{"n_layer": 12, "experts_per_token": 3, "d_shared_expert": 0, "router_score": "softmax", "routed_scale": 1.73, "balance_loss": 0.00215, "balance_bias": false, "vocab_size": 16384, "norm": "layernorm", "norm_eps": 1e-06, "tie_embeddings": true, "beta1": 0.95, "seq_len": 256, "dataset": "wikipedia_en"}
Below are experts of layer 3 (counted from 0) of a mixture-of-experts language model. Rows are named router (the router's row for the expert) and show model dimensions 240-319. Each number is 500 + 25 x the weight over its row's rms, rounded and kept within 0 to 999. Numbers have three digits each.
Before each expert's rows: "comes after" lists some tokens at least twice as common just before its tokens as in all text. This comes from a sample of Wikipedia text that the model never trained on. Tokens count by the router's weight.

# expert 11
comes after: ".", "\n\n", "==", "=", ". ", "==="
router:476536568488550462515499498509493449463538493507490544554499498507512503542535466511482516529522440529527509468505533476495527514541531469548532506505518463473545479490463521466505474498545518503496520447466502468458519526476503489482469499

# expert 17
comes after: "\n", "\" ", "/ ", ") ", "\n  ", "known "
router:505522522549513511505511554477505478519475505472473482523530501530519505520516516500496546433506520494535470516507462514515500473508465523471534519527503486508549536435474476505512513523497519499492474501475492465521524508471472543552506477

# expert 15
comes after: ".", "| ", ",", "- ", "(", "–"
router:477495530491519512477455476518496454501463529496501493515470516500502504528497493542484529547553447495509516490461530502468512452490501521488548537530509550504491478491516494513517507461457483523442550546528447531478533495517482459475538549

# expert 2
comes after: "| ", " ", "0 ", ") ", "1 ", "; "
router:530502512488510506492480510506537469495463480526531519498532499498494492520436494505516507489489447472505555463528514475540450528528510520469509517477489522504433489524481537512514477501519527470516496466470487528488541456473496441457514485

# expert 13
comes after: "| ", ": ", "- ", "\"", "(", "; "
router:489490486455502522500499475510502513481465533512497487493456470498489447520479469469511457484492487513502504528468498542505526483526491485506517515485461429501529483536475509437466510485479507483538544530457492484529522484483525497488503509

# expert 12
comes after: "a ", "the ", "and ", "of ", ",", "-"
router:481498504499486519483508452508531475448522487530565490534494504527500489504490514496470546505513486471508477441529476502483523511482532495454478420485464516481475518476531488482506496564504513492511510525494491507484523509474481505508504492

# expert 14
comes after: "| ", ", ", "the ", ": ", "of ", "- "
router:484528510483458492516518485529508499473483517516499500503473491531516481479515499455504495455491483497537505535524498545448544484543489503498509524494457428496496534524489502486444529525503502499496549514512531530481489464516516507520467521

# expert 21
comes after: "the ", "a ", "The ", ". ", "that ", "his "
router:532561482519484540453534450494549511520499495479467528449465483482502502509539529453512502496453522476476453517501501565505480533484544481529474523501527519481485529544526511503521476528469506547522475505558484486463492508475506511483528472

# expert 20
comes after: "the ", "'", "201", "–", "200", "-"
router:522512461539470511493471528486430514531538477481507522503528511535505536491496514492482498491506514508484513547526484465504474517488458522536517468514475507506469466517528505492523535500454460510451479528556493448496509503526483485456473522

# expert 22
comes after: "of ", "the ", "in ", "to ", "for ", "on "
router:457519513511501524498522542531516483490519500508488548507455490451477512523516503495493469466546468508474470504511520468476521550505504500487462509534497488478468534479515469514438521505504509526504519528544540448495507522544465501501452524

# expert 1
comes after: "|", ")", "\n", " ", "==", "."
router:504496516474476496497541459478585541458471534471475473474528488445499464532487484491520479513462500521480449473478476462518511524501522505491471463512479519493516494508544488479525506512494515437506536475510525490551494434512486526509480516

# expert 16
comes after: ", ", "1", "6", "0", "3", "2"
router:481467526499516533554551506483483465455500521506506495455505485489488511446482467529493542498503494483503521470522492545553499472482527497539497512473512471490501507435493513473506487498497463518501491466519505539524501474538521482514520463

# expert 18
comes after: "was ", "to ", "he ", "He ", "and ", "also "
router:508443509501539453500509486521471485496495488533559482516507481500476480492517503462499545482488510541494547527506483490490531503453490513471495502446554545518536515522515485506512505478546502531450478441503501455494516480531502538521479428

# expert 6
comes after: "\n", "| ", " ", "\n\n", ") ", "1 "
router:498500525490459505510481542501530518493539507465496462483529488528535510546499496495526488505534455515437498496488539486469464476512544517475495472469514458513490551508554500455484495452494538488479462478483516457489488477511486480495517528